Weights of a small mixture-of-experts language model, trained from scratch on English Wikipedia.
Size: 9 layers, vocabulary 4096.
Experts: 2 picks a token, a sigmoid router.
Below are experts of layer 5 (counted from 0) of a mixture-of-experts language model. Rows are named router (the router's row for the expert), gate (a neuron's input weights, with its number), up (a neuron's input weights, with its number) and show model dimensions 0-127. Each number is 128 + 24 x the weight over its row's rms, rounded and kept within 0 to 255.
Before each expert's rows: "comes after" lists some tokens at least twice as common just before its tokens as in all text. This comes from a sample of Wikipedia text that the model never trained on. Tokens count by the router's weight.

# expert 8
comes after: " |", " by", "-", ":", " John", " and"
router [130 166 144 180 134 137 120 119 167 140 157 130 128 147 141 132 131 181 113 143 155 147 198 123 112 156 118 112  97 102 156 148  93  99 147 127 137 161 123  92 108 144 114 192 121 184 136 125  94 117 134 140  88 100  95 100 144 129 129 130 100 155 151 102 122 105 132 102 104  98 110 113 129  93 127 110 139 112 117 124 134 130 107  94 154 114 120 121 103 120  94 109  95 122 155 128 134 110 115 135 102 116 125 146 111  65 134 144 104 162 142 177  92 103 171 118 113 126 158 103 146 114 107 132  99 140 126 151]
gate1 [133 132 113 137 144 132 132 132 120 128 110 130 223 106  95 151 167 156 127 103  97 200 116 122 128 126 114 117 119 115 110 102 143  94 134 108 123 157  93 102 139 131 154 130 158  96 165 139 147 143 152 153 104 145 102 140 117 125 148  92 123 138 113 126 105 115 125 115  90 118 100 138 126 162 176 120 114 125 103 147 149 127 164 134 126 114 160 157 129 131 162  73 125 132 131 145 122 160 104 105 109 114 101 120 110  76  77 105 135 131 145 122  99 121 135  83 110 146 100 110 120 111 121 135  75 120  99  97]
up1 [112 124 145 148 127 108 103 126 125 125 149 145 108 157 146  91 164 120 130 152 114 166 117 114 152  68 112 148 150  97 131 127 130 102 185 121 156 134 136 151  99  92 127 157 132 137 119 102 148 154 134 159 151 131 137 119 113  81  98 122 160 160 104 105  72  99 139 158 130 159 139 141 147 124 155 104 138 116 118 111 119  75 151 138 168 136 110 121  88 127 117 161 102 132  65 131 136 122 146 125 158 118 111 118 153 125 100 128 140 119 118  74  95 136 147  74 125 101 140 114 152 161  84 153 115 105 149 111]
gate2 [ 75 120 138 138 108 142 137 126  84 138 107  67 136 140 132  92 112 106 124 156  90 122 124 129 125 166 129 135 138 113 147 105 135 135 119  94 164 149 156 116 123 146 137 190 120 100 120 124 162 150 118 163 113 133 113 120 178 145  84 111 143 160 123 157 104 149  87  88 106  72 108 118 112 111 117  89 100 130 134 112 162 131 134 157 137 101 108 112  73 119  77  98 113 131 106 125  87 153  96 126 136 107 107 133 107 132 123 188 142 113 117 122 130 103 145 145 154 103 157 128 134 131 104 148 151 125 138 109]
up2 [122 154 145 145  87 188 120 112 122  94 139  97 123 159 148 148 112 125 139 130 151 157 126 116 141 118 156 123 144 144 151 154 108 158 160 138 158 103 148 145  87 163 149 135 149 139 147 128 149 102 128 173 116 112 143 148 178 129 115 137 109 174 133 153 116 122  81 142  88 154 151 125 114  77 163 132 106 111 106 127  62 128 119  96 165 121 110  76 116 122  91  95 119 131 160 157 125 124 127 156 128 125  96  90 108 106 124 118 141 121 157 140 140 100 129 139 144 131 147  88 134 137 146 120  98  99 180 143]

# expert 46
comes after: " in", " of", " United", ",", " In", " to"
router [146 162 127 166 153 124 121 138 146 133 147 135 117 154 174 106 150 124 103 104 138 143 157 138 133 115 111 115  93  97 139 149  55  82 144 131 116 140 132 111 111 141 100 170 185 124 144  95  92 115 145 147  78 123 101 151 139 124 119 116 163  97 135  99 128  88 176 125 140  97 103 126 128  78 104 143 163 131 108  98 111 152 137 123 162 103 138 120  70 117 110 121 120 117 160  99 109  85 119 120  91 113 113 143 133 116 134 126 127 143 168 163 110 122 116  94 110 109 132 104 144  91 126  94 126 140 115 119]
gate1 [135 128 131 134  95  89 128 137 145 134 125 138 130 173 166 121  83 164 134 133 135 153 122 143 123 154 130 136 138  36 167 159 107 175 155 116 117 113 169 105 191 146 118 130 140 155 112 140 118 169 124 142 122 122 112 116  97 143 122 139 133 122 135 105 143 158 123 129 123 133 138 110 159 133 152 138 110 101 121 149 130 136 154  59 132 108 155 121 155 100  88  92 133  76 152 123 111 147 128 154 131 114 139 164 167 123 142 112 145 141 121 156  89 155 117 117 132 166 119 141 132 102 156 134 188 125 129 136]
up1 [141 140 111 123  97 150 126 142 121 114 139 104 110 122 181 110 124 128  74 161 127 111 154  98 123 152 151 134  88 123 166 152 128 109 126 159 135  99 119 106 152 176  82 154 157 134 102 112 158 130 157 125 117 135 129 120 108 179 155  98  90 120 118 113 154 149 112  98 143 134 143 132 132 168 137 116 138 126 155  93 106  78 131  82 101 109 141 181 140 152 125 106 147 161  86 119 101 148 157 145 167 159 120 158 104 111 138 116 100 118 106 132 185 132 120 118 169 104 114 104 111 117 130 107 157 105 136 141]
gate2 [134 122 149 117 118 122 102 121 141 125 114 123 119 148 117 160  96  97 136 117 135 145 114 130 144 146 149 135 116 119 150 128  84 105 159  85  88 130 141 137 110 138  92 164 166 101 162 113  84 155 104 137  86 142 144 128 163 141 123 124 132 126 133 108 158 111 135 150 147 155 117 157 145 122 133 157 143 175  87 144 122 125 121 109  94 109 156 109 107 170  94 126 173 125 177 100 118  98 174 126 119  68 117 134 119 130 138 103  85 146 125 132 155 101  86 138 118 128 135 139 160 157 165 121 132 208 131 148]
up2 [126 143 126 127 140 160 117 147 106 137 156 150 123 132 131  85 115 101 122  95 109 121  98 136 154 116 137 122 112 120 152 147  94 151 142 116 177 155 122 160 142 127 119 100 156  88 167 156 142 133 153 160 180 107 140 115 143 152 144 133 133 151 116 134 155 119 139 104 100 140 131 166 117 105 112 112 149 100 121  91 193  63  99  88 135  99 103 141 144 178  97 146 103 102 174 136 138  72  87 128 125 109 141 126 134 156  99 105 132 110 135 131  82 114 151 165 132 153 153 136 140 153 113 119 136 145 113 107]

# expert 34
comes after: " D", " T", " P", " C", " d", " c"
router [143 190 146 194 133 137 114 110 155 136 137 122 113 135 129  85  74 168 101 110 115 152 182 176 134 158 100 123 138 126 150 153  99 142 107 109 113 145 137 129 149 129 124 181 158 130 158 123 123 131 144 116 131  88 131  84 115 139 132 152 115 104 124 116 124 100 158 109 137 103  79 122  99  92 126 128 173 119 103 131  99 155  79 113 155 134 122 123 132 159 120 107 117  72 168 128 136 123 154 142 101  82  94 126 128 117  94 134 114 148 156 167 107 118 139 164 127 115 130 120 135 130 136 127 111 121 122 113]
gate1 [134 160 123 119 137 130 106  93 135 120 108 114 120 142 112 133 139 110 100  89 102 130 156 155 146 139 130 120  88 152 149 118 101 137 147 147 122 124 136 142 165 124 107 165 153 144 126 143 155 117 137  93 114  89 140 119 129 148 151 120 104  96 134 140 143 135 130 113 105  74  72  98 128  99 128 125 151 132 126 120 151  94  78  96 163 147 122 175  87 139 160 154 119 108 169 168 140 123 141 139 128 136 128 147 141 171 138 185 164  76 173 166 123 129 178 169 129 132 129 167 125 132 127 145  86 151 111 128]
up1 [132 126  85 129  89 130 121 110 163 148 137 102 158 110  89  74 127 126 105  94  65 137  87 120 117 133 152 158 168 117 150 106 108 133 131 126 148 151 115 124 133 121 145 101 118 118 179 166 135 117 156 132 156 146 132 131 136 101 160 139 133 142 171 151 134  91 107  95 154 106 140 115 117 155 116 139 126 124  99 153 144 178 123 130 124 147 102 108 114 130 145 130 123 106 124 135 168 152  67 158 121 132 197 113 138 118 138 117 132 141 115 106 159 120 113 104 121 101 133 166 144 107 150 103 135 150  86  74]
gate2 [103 137 127 136 154 122 134 123 127 132 126  90  94  92  97 167 151 147 121  76 139 107 140 116 134 149 111 134 155 137  90 140 127 160 128 131 112 110 115 128 163 136 151 138 130 139  75 111 131 115 117 119 109 123 102 122 130 105  93 130 139 128 140  99 129 152 182 165 114 122 159 118 128 145 150 118 166 148 207 102  74 144 138 156 113 134  85 151 161 108 123 130  72  75 134 121  85 121 103 103 129 110 102 156 122 113 110 134 110 104 118 124 129 126 107 167 138 153 167 168 117 153 166 132 120 109  87 141]
up2 [139 137 143 140 100  68 127 124 118 124 113 126 150 128 125 127 147  83 109 120 126 149 115 133  80 123 134 153 129  97 102 108 153  98 134 123 104 122 135 110 163 166 147 186 173  92 150 144  78 148  95  89 145  89 167 145 160 141 167 128 142 122 113 149 134 150 156  83 106 115  91  86 107 132 140 133 101 159 192 146 119 123 138 112 150 105 132 124  97 135 103 159 109 132 166 122 102 111 144 160 126 145 101  99 144 153 114 143 175 118  94 148 103 122 127 148 137 111 142 121 137 146 156 120 156 153 116 148]

# expert 59
comes after: ".", " and", ",", " with", " He", " his"
router [127 157 194 166 122 140 125 135 146 134 153 130 118 131 111 137 112 169 135 128 146 145 159 139  93 161 103 137 108  86 146 147  73 106 163 113 115 135  94  84 124 140 101 153 144 175 166  77 121  88 142 125 116  98 106 111 206 155 161 160 140 147 149  83 100 114 129 104 129 100  93 125 144 113 122  90 158 133 147 123 138 144 140 109 163 121 134 129 104 115 109 127 141  77 151 145 116 134 154 154 109 121 106 132 141 110 122 130 150 141 129 132 116 135 143  90 140 140 128 100 141  99 100 129 147 134 118 163]
gate1 [138 123 116 149 151 174 145 118 112  94 147 135 113 155 120  91 109 129 155 138 174 147 139 128 154 115 108 102 157 114 104  93 102 106 128 118  90 115 140 175 135 112 127 171 144 178 161 101 125 105 117 142 125 136 141 148 141 180 116  91  82 175 143 117 104 122 151 160 113 111 123 159 133  84 145 105 122 129 120 170 119 153 158 126 134 135 117 110 126  93 121 131 134 106 179 136 133 143 108 138 123 135 176 132 155 106 105 101 167  88  93 110  91 178 129 106 129 107 155 120 108 109  99 116 168 141 136 115]
up1 [149 138 107 120  82 131 115 116 116 131 105 136 123 121 111 106 162 137 141 112 138 114 158 102 143 156 137 141 140  95 165 130  80 114 110 152 115 121 124 109 123 102 170 124 155 141 128 142 105 103 134 153 148 170  87  99 124  76 140 121 121  69  96 108 137 183 127  96 102 136 167 132 164 121  76 107 137 113 164 116  97 115 111 150  64 118  89 122 106 101  76 161 163 113 158 136 131 113 150 120 103 135 146 122 134 134 146 125 106 119 111 140 169  90 124 114 106 138 147  83 128 144 107 144 148 135 115 102]
gate2 [ 76 101 133 130 101 118 112 162 150 134 124 132 123  80 119 114 130 128 167 123 147 116 144 141  84  97 136 135 175 148 134 148  74 131 127  57 157 124 104 137 115  91 102 127 143 138 149 167 165 104 165 121 125 118 131 111 112 112 133 115 119 130 164 153  84 113 116 139 139 102 105 153 114 143 130 106  90 130 125 109 158 140 101 166 158  93 134 130 111 105 100 137 127 129 110 109 123 126 167 110 112  85 171 155 141  98  93 107 131 122 139 132 107 162 141  53 111 140 145 160 135 138 133 100 153 104 155 126]
up2 [ 56 116 167 131 125 125 115 163 137 135 140 127  89 100 144 165  86 145 131 139 160  89 128 172 140 151 122 121 136 133 115 144  78 136 121 135 180 117 138 110 150 137 130 120 142 133  86 104 138  87 142 142 125 148 118 115 136 193 108  89 100 102 171 120 106 105 129 139 140 138 153 179 121 143 125 121  91 153  78 110 128  92  85 137 131 108 119 154 102 149 131 135 140 125 132  95 111 114 128 118 119 109 124 149 120 159 146 155 172 127 132 158 104 136 144 125 148 184 114 148 135 132 160 106 129 158 164 143]

# expert 4
comes after: ",", " However", "ed", "s", " due", " time"
router [128 138 156 152 172 143  89 124 166 129 135 119  99 144 157 130 120 146 129 102 125 121 137 143 115 150 136 131  94 129 135 156 106 100 159 124 114 154  88 134 110 120 130 173 129 178 154 118 137 114 132 120  91 137  83 137 170 126  94 117 124 141 162 103  92 111 144 117 111 121 120 142  89 145 119 104 125 149 115 108 139 151 118 123 147 107 109 136  73 129 136  83 105  76 147  83 150 120 143 156  96 115 115 125 117 107 101  97  64 169 151 141 146 119 151 115  83 145 154 144 153  95  90 159 103 123 102 161]
gate1 [130 139 139 163 159  95 123 122 179 138 108 139 115 139 138  86  71 108 168 141 127 127 156 172 139 148 124 103 169 114 141 143 122 132 160 115 110 152 124 135 105 118 119 133 133  72 136 137 113 117 134 129 140 120 142 126 140 148  81 129 111  80 150 132 126 120  83 129 181 150 109 161  77 141 122 154 116 139 173  67 104 159  99 134 111 150 101 102  98 170  88 147  83  90 125  89 158 138 136 136 104 112 134 139 114 110 147 125 117 134 153 124 162 162 136 156 116 131 157 108 120 133 120 142 107 139 103 117]
up1 [122 129 141 105 131 134 176 131 148 103 128 149 134 137 106 105 112 158 103 115 145 157 121 116 100  97 112 131 102 108  94 131 154 149 149 119 100 137 114 101 103 151 110 151 147 159  90 151 126 117 133  89 114 125 115 105 140 124 126  94 119  88 160 138  98 159 112 148 113 153 114 120 141 150 127 170 110  85 128  99 115 104 121 125 128 106 162 154 138 120 125 203 118 106 120 103 127 124 121 139 173  91 123 124 165 155 105 127 155 142 133 129 185 174 129 158 161 102 131 142 163 208 133 169 100 109 128 123]
gate2 [147 147 148 130 169 110  82 152 137 136 170 130 124  91  70 124 139 103 108 108 113 131 146  84 128 142 120 142 109 145 109 120 142 118 156 129 117 136  99 155 149  74 148 112 129 132 197 154 156 148 144 160 137 113 138 158 107 146 115 123 113 121 107 132 148 111 168 175 182 111 156  96 118 124 144 126 163 114 111 142  74 121 129 113 164  95 148 138 129  85 131 123 146 118 176 169 157 107 124 112 116 112  82 128 131 129 119 129 108 129 147 126 105  90 161 120  90 158 110 145 128  98 102 129 104 130 107 123]
up2 [119 134 107 122 157 158 151 107  93 132 132 128 124 106 106 162  96 115 135 153 160 121 110  82 183 102 127 133 137  94 109 137 106 138  91 142 119 113 103 105 139 161 139 139 145 120 133 143 125  99 119 113 107 138  93 135 106 154 148 118 159 164 179 138 156 134 182 146 146 132 128 125 110 136 125 107 116 173 189 121  95 130 137 136 127 123  92 141 157 107 101 144  98 109 126 137 105 154 106 190 134 112 115 137  82  98 163 150 131 168 130 143  99 107 101 155 154  97 108 113 151 116  88 102 144 144 114 174]

# expert 50
comes after: " and", " he", ",", " to", " who", " which"
router [124 172 115 151 135 125 135 119 112 127 131 119 139 146 151 105 122 157 112 101 174 161 204 144 123 142 132 114 130 132  94 166  87  55 135 134 108 157  94 107 132 115 111 163 156 158 114 123 117 103 176 136 109 110 126 136 148  93 123 162  98 120 159  67  96 131 124 133 103  98 121 129 113 110  99 132 185 141  93 124  91 140 124 123 170 112 107 109 117 130 116 114 104 108 143 146 120 148 123 142 121 100 144 141 122 104 123 146 109 165 145 157 105 128 134  91  99 123 137 124 148 118  71 120 125 140 112 156]
gate1 [121 165 147 146 124 123 157 166 115 116 106 106 132 108 161 150 140 120 133 116 123 167 135 177 115 145 126 125 139 144 118 129  96 136 104 123 140 153 139 127  88  81  96 121 138 101 100 114 131 186 130 131 134 110 110 105 153  74 158 138  69 110 150  62 127  75 121 139 101 121 118 124 124 101 159 103 119 120 183 146 137 154 100 111 105 110 157 104 121 161 116 143 153 151 139 161 111 145 171 132 111 107 146 166 136  98 159 119 140 127 161 123 113 126 156  86 134 144 118 122 152 106 128 146 102 139 164 158]
up1 [127 167 107 141 105 117 134  93 115 163 153  68 118 137 142 104 142 144 129 149 142 101 126 107 129 132 147  93 118 109 163 135 140 126 143 163 150 116 145  78 130 111 135 123 151 150 117 151 118 131 118 159 111 136 125 105 167 160 126 156 129 146 131 145 154 155 113 114 108 152 125 153 153  67  95 162  80  82 113 107 138  84 121 130 127 122 130 153  82 145 132 154 125 158 108 108 144 104 142 118 147  97 158  93 142 171 121  92  92 106 151 113  81 134 128 186  89  98 122 118 121 119 174 138 118 117 129 107]
gate2 [144 133  76  93 131 118 122 101 119 112 149  92 128 142 128 160 134 117 159 139 177 150 131 153 174 149 130 128 128 124 131 120  59  80 113 128 140 183 148 153 147 146 159 131 168 131 164 148 169 118 119 116 142 100  98 128 125  80 130 147 116  94 133 111 138 136  95  86 146  77 163 148 126 127 128  99 152 158  74 118 119 132 113 141 134 155 119 150 151 100 105  94 118 120 118 135 153 143 148 145 122 157 127 136 142 123 134 135 113 131 203 135 124 130  86  98 134 115 156 102 132  99 122 139 150 152 116 135]
up2 [122 128 127  79 150 128 101 143 116 117 153 111 141 118 151  99 149 125 133 162  69 140 131 140 103  98 135 157 147 148 112 113 134 116 166  91 151 114 115 125 121 107  92 137 139  77 170 139 105 169 146 106 140 118 144 140  80 136 116 164 127 132  95 106 191 121 138 128 134  83 125 124 107 132 118  89 146 110 169 140 110 150 154 137 107 129 171  98 135 142 163 123  92 163 113 154  88  86 110 173 124 118 152 147 173 141 103 114 109 141 136 116 156 112 179 145 158 138 110 115 141 116 123 139 140 141 140  96]

# expert 44
comes after: " K", " S", " H", " N", " J", " G"
router [131 155 161 207 138 138 126 132 101 151 148 106 161 129 150 106 114 159 134 127 156 140 179  99 146 143 145 130 106 121 116 135 105 144 122 122 113 158 116  85 105 144 138 164 126 128 191 133  96 129 134 166 101 126 110 155 147 116 161 122 169 154 149 131 125 117 155  90  64  89 125 137 133 104 119 114 150 151  98 154 115 157 102 125 180 108 134 118 106  74 117 107 101  61 149 145 140 120 120 130 115 119 112 136 134 102 108 114 134 154 178 156 118 121 138 124 107 130 160 106 140 120 117 134 127 136 127 131]
gate1 [144 168 140 135 138 160 117 131 122 154 149 140 132  95 149 130 146 120 170 106 119 110  98 105 143 111 113  87  94  94 106 131 167 143 142 108 147 108 100 115 141 125 105 137 121 126 121  98 134 142  81 114 111 114 119 174 113 113  88 113 166 138 151 122 114 149 139 149  97  90 119 144 111 134  96 119 114 149 133 179 116 137 180 163 143 113 114 157  70 107  72 132 141 138 122 113 103 158 143  98 107  91 128 167 130 158 144 116 175 141 141 108 131 147 141  83 161 161 137 184 144  96 154 115 128 135 133 114]
up1 [153 130 122 106 145 148 142 149 158 124 109  94 160 149 152 135 110 128 138 129 119 101  60 114 103 133 137 122 185 135 100 135 118 170  82 159 104 109  99 164 130 107 123  95 135 161 121 120 141 126  88 149 120  98 131 167 120 127 121 115 149 148  96 106 161 124 128 129 157 112 137  89  79 105 113 109 148 138  93 134 142 134 132 198 110  89 114 121 137 119  84 110 102 140 124 108 130 134 112 133 157 116 121 129 116 149 161 111 146 151 105 120 124 163 145  98 128 192 153 141 142  78 121 148 139  92 158 132]
gate2 [127 156 118 130 140 105  93 169 142 136 161 144 149 115 143 157  84  96 118 111 151  89 177 164 142 104 140 157  87 147 109 154 130 152 124 137 111 158 145 132 136 112 119 161 103 144 160 127 132 110 127 125 137 127 140 151 102 160 139 153 159 145  72 120 115 147 123 123 154 128 130 160 111 134 145 102 167 150 139 114 123 164 150 126 168  91 111  98 108 111 122 107 138 157 121 138 129 162  89 159 137 110 160 141 105  91 164  91 165 170 135 140  92 116 126 159 139 113 126 103 147 133 178 173 120 109 122 180]
up2 [105 155 127 127 113 128 107 136  87 144 144 113 143 181 144 201 113 147  82 125 156 111 122 150 146 122 143 100 141 150 101 165 123 166 149 135 138 125 141 129 110 147 130  99 210  97 137 135 117 128 121 124 137  96 155 111 119 129 169 125  94 126 110 134 107 143 129 131 100 111 115 111 163 142 129 119 128 130 118 120 161 165 133 163 148 167 139 138 159 117 109 134 147 132 150  71 169  84  90 101  93 110  92 150 103 134 126 119 127 133 149 161 122 138  84  99 162 146 118 134 137 132 142 175 128 121 118 161]

# expert 57
comes after: " B", " the", " of", " in", " E", " G"
router [134 149 164 160 150  92 102 121 186 133 173 116 141  76 133 120  83 160 132 131 168 135 178 123 129 135  87 112 118 110 123 150 120 100 134 135 116 188 107 116 132 120 117 160 122 172 149 106  85 144 163 137 123 116  80 126 140 104 117 139 115 136 124 133  83 114 161  96 122  94  96 116 143 131 141 122 154 122 148 117 107 142  96 137 173 106 136 101 112 108 137 133  91 103 155 119 133 102 125  88 104 111 116 108 127 113  94 140 111 172 146 166 104 134 100 105 131 133 161 129 142  86 117 127 102 151 104 141]
gate1 [123 150 140 147 140 106 108  78  80 114 173 148 125 108 150 127 136 143 135 115 108 126 180  97 115 131 123  97 111 133 140 102 131 109 108 114 114 151 152 102 114 113 128 132 170 148  44 125  92  91 110 112 126 130 136 166 170 121 164 114 171 176 129 106  76 141 132 112 120 124 130 122 139 146 188 143  94 128 100 119 145  81 121 111 134  78 114 147 119 119  96 104 133 147 128 131 100  87 145  94 140 139 130 145  94 128 106 122 121 131 128 102 131 135 146 100 173 140 121  95 137 157 120 117 102 130 131 146]
up1 [148 117 152 145 151 147 121  88 109 169 149 148 120 110 157 114 178 148 144 113  75 134 108 110 130 156 120 144 115  75  89 102 128 159 147 123 120 134 172 111 125 125 163 140 117 122 110 125 105 145 103 155 117 117 158 103 134 147 132 139 142 128 124 161 110  91 185 109 149 177 114 157 131  99 117 137  99  92  99 107  91 125 147 109 119 107 114 118 166 118 138 130 173 113 138  90 118  97 169 100 162 110 111 161 129 141 163 192 115 136 122 103 109 113 147 118 127 162 131 118 124 130 110 108 149 162 162 144]
gate2 [150 192 153 144 163 121 103 131 159 163 199 155 183 143 166 149 125 145  93 131 136 129 182 116 108 101 112 135  90 126 135 117 131 129 162 179 136 105 151 158 108 110 104 112 127 161  89 151 127 111 165 123 113 123 103 100 119 121 133 169 135 124 169 125  87 128 138 179 128 145 131 117 136 141 148 145 142 109 133 124 100 132 141 150  93 130 138 146  91 128 146 114 132 123  95 146 147 152 136 142 119 140 122 138 116 130 139 118 146 154 113 146 112 113 118 105 107 117 153 145  64 128  93  94  83 101 118 118]
up2 [151 120  89 139 126 155 156 149 127 131 106 173 113  87 144 131 116 109 132 135 129 137  95 144 157 145 126 166 120 102 132 163 119 108 100 138 114 144 152  98 140 100 109 159 109 122 104 134 123 145 126 184 151 101 109  98 128 118 137  99 102 123 114 128 128 128 176 163 125 100 144 169 158 123 151 130 136 105 102  98 164  97  83 133 114 141  84 132  70 133 137 168 151 177 125 135  85 153 146 131 133 178 162 147  82 148 157 131 134 161 130 128  86 108 100 117 163 138 107 125 120 118 150 136 112 166 151 111]

# expert 56
comes after: " the", " a", " V", " his", " an", " v"
router [122 147 152 200 118 145  72 113 166 136 138 100 156 119 150 134 107 170 128 124 117 128 187 155 127 144 133 134 100 110 124 130 117  84 122 141  90 145 123  99 108 113 106 144 152 165 149 117  98 115 110 122 118  88 120 111 147 118 152 122 102 105 139 119  97 120 158  69 138 118  98 114 143 118 120 110 170 108 123 129 161 149 118 119 168 100 120 128 135 133 109 100 144  94 151 103 143  94 109 110 124  81 122 122 155  81 127 147 112 147 161 177 105 121 166 120  97 128 126 106 153 134 111 150 152 130  80 120]
gate1 [153 128 141 146 168 115 101  84 134 157 100  94 154 124  77 102 139 129 144 100 192 105 156 135 154 124 155 129 149 140 136 103 115 127 142 149  57  87  88 131  79 128 135 119 143 141 134 121 101 117 115 119 134  87 123  98 163 108 103 121  85 125  95 128 129  81 144 127 119 152 139 132 163 116  92 120 121 135  97 143 160 167 136 120 146 112 122 143 133 115  86 118 127 143 137 135 113 137 114 120  98 106  97 119 126 152  81 141 109 138 160 109 139 112  75 139 135 113 132 137 102 155 121 166  95 165 105 104]
up1 [144 116 125 146 160 138  87  95 170 104 110  79 114 117 139 123 125 113 129 152 178  76 164 104 146 137  66 144 127 132  90 149 155 152 141 131  63 144 108 150 136 138 109 105 134 139 112 146 115 121 126 145 102  88 146 155 134  85 114 145 142 102 134 102 150 120 137  94 117 131 107 138 122 123 120 112 151 165 110 122 169 133 129 128 147  91  98 124 175 165  81 168 140 109 143 163 151 141  79 149 134  89 151 163 128 159 114 113 144 103 157 143 124 131 125 127 136 152 140 119 134 164 100 148 141 126 116 144]
gate2 [125 132 144 139  98 116 113 134 168 115 119 113 135 136 109  91 120 160 115 158  84  99 155 121 147 189 143 104 113 124 121 153  97 115 115 146 102 138 157 104  92 102 153 153 166 150 137 131  86 174 175  98 114 104 134 114 144  93 135 137 100  99 147 114 123 151 121 173 136 116  96  98 124 141 168 112 155 115 153 139 147  95 107 117 129  68 126 153 144 133 127 115 122 100 170 147 135 138 131 140 126 128 112 108 127 101 107 173  89 139 136 180 108 124 173 150 153 115 132 116 138 159 156 115  93 160 163 121]
up2 [132 164 123 131 104  79 117 165 115 131 127 142 108 118 130 140 127 117  95  88 140 124 131 136 160 185 103 104 106 118 123 139 186 124 154 130  75 107 111 116 116  77 139  89 180 132 152 148 128 135 130 121 107 154 107  98 158 118 166 133 131 124 120 119 125 101 167  56 146 112 139 155 130 135 160 162 135 131 169 163 152 124 106 114 100 126 140 110 102 158 117  94 111 104 109 163 104 149 146 117 176 140 141 110 125 103 139 117 129 112 122 138 132 110 165 110 122 147  94 125 157 142  95 162 114 114 109 168]

# expert 18
comes after: " was", " is", " were", " be", " are", " been"
router [135 164 152 189 127 128  84 123 142 115 128 120 131 154 122 131 153 173 110  81 133 116 132 134 117  98  96  93 121 102 109 141 116  63 143 140 103 172 124 100 128 149 125 178 129 135 124  75 124 106 120 162 103 117  89 119 158 102 125 141  94 143 149 115 115 135 150  86  75  71 111 132 116 110  97 123 162 133 117  89  97 161  89  97 122 133 154 114 118 126 114 136 101  85 182 118 111 141 110  93 128 109 146 159 123 137 138 115 136 156 137 152 134 119 128 124 112 106 140 136 132 102 119 117 122 110 103 148]
gate1 [124 116 164 147 157  79  98 119 135 117  99 110 142 109 167 133 102 116  73 129 103  99 141 163 150 108 111  86 136 139 149 113 130 177 116 129 146 161 130 115 127 150 127  99 121 113 106 100 120 116 135 147 113 132 111 125 121 143 102 114  98 103 102 154 130 134  81 160 119 104 147 164 166 114 104 122 101 150 152 132  88 128 173  69 138 149 141 148 117 123 158 191  94  80 117 139 125 158 126 119 140 108 166 155 129 163  99 158 110 158 133 102 183 129 123 111  97 139 132 146 119 128 160 137 137 136 108 127]
up1 [101 150 148 151 123 167 125 118 150 152 150  75  70 137 171 142 101 131 115 136 137 125 109 128 111  65 162 114 139  87  77 107 168 147 120 121 118 145  99  96 126 120 149 115  94 136 144 144 165 111 162 170 113 161  90 116 186 131 123 156 140 101  95  93 160 138 127 153 127 125 137 136 178 113 109 108 140 170 122 140 117 167 101 139  73 127 121 143 143 130 155 146 148  96 127 136 152 133 121 115  88  97 117 128 111 144 147 101 113 116 120 139 129 124 134 136 139 133 145 114 133 115 146 122 113 137 171 165]
gate2 [122 138 124 115 135 136 136 131 119 120 121 128 101 105 156  96 132 106  87 177 123 162 205 153 125 137 146 162 149 142 109 134 144 136 143 183 116 116 129 129 109 103 156 135 106  67  91  98 158 108 123 131 157 100 121 153 149  97 125 163 137 128 168 129 141 110 128 195 124 105 133 105 115  99 135 148 134 100 104  88 137 120 117 123 172 162 132 108 117 149 163 155 120  82 109 125 120 122 137 164 152  92 131  90 124 135 122 168 116 138 106 100 130 153 105 147 138 153 121 114 134  68 103 129 105 128 128 123]
up2 [156  98 138 106  97 132 113 165 102 133 113 130  99 153 140 105  96 125 148 168 123 126 133 135 132 182 109  93 104 117 152 139 127 157 116 152  52 106 151 134 132 110  84 163 141 130  80 135 104 107 118 109 163 151 159 127 140 149 130 133 149 125 148 139 159 162 165 153 134 138 146 156 130 117 110  95 114 129 148 142 136  86 105 143 171 128  96 156  91 105  94 194 112 158 109  84 130 148 120 100 125 131 130 125 156 115 137 128 125 122 116 136 110 112 141 183 140 115 101 126  92 118 157 126 109 136  87 124]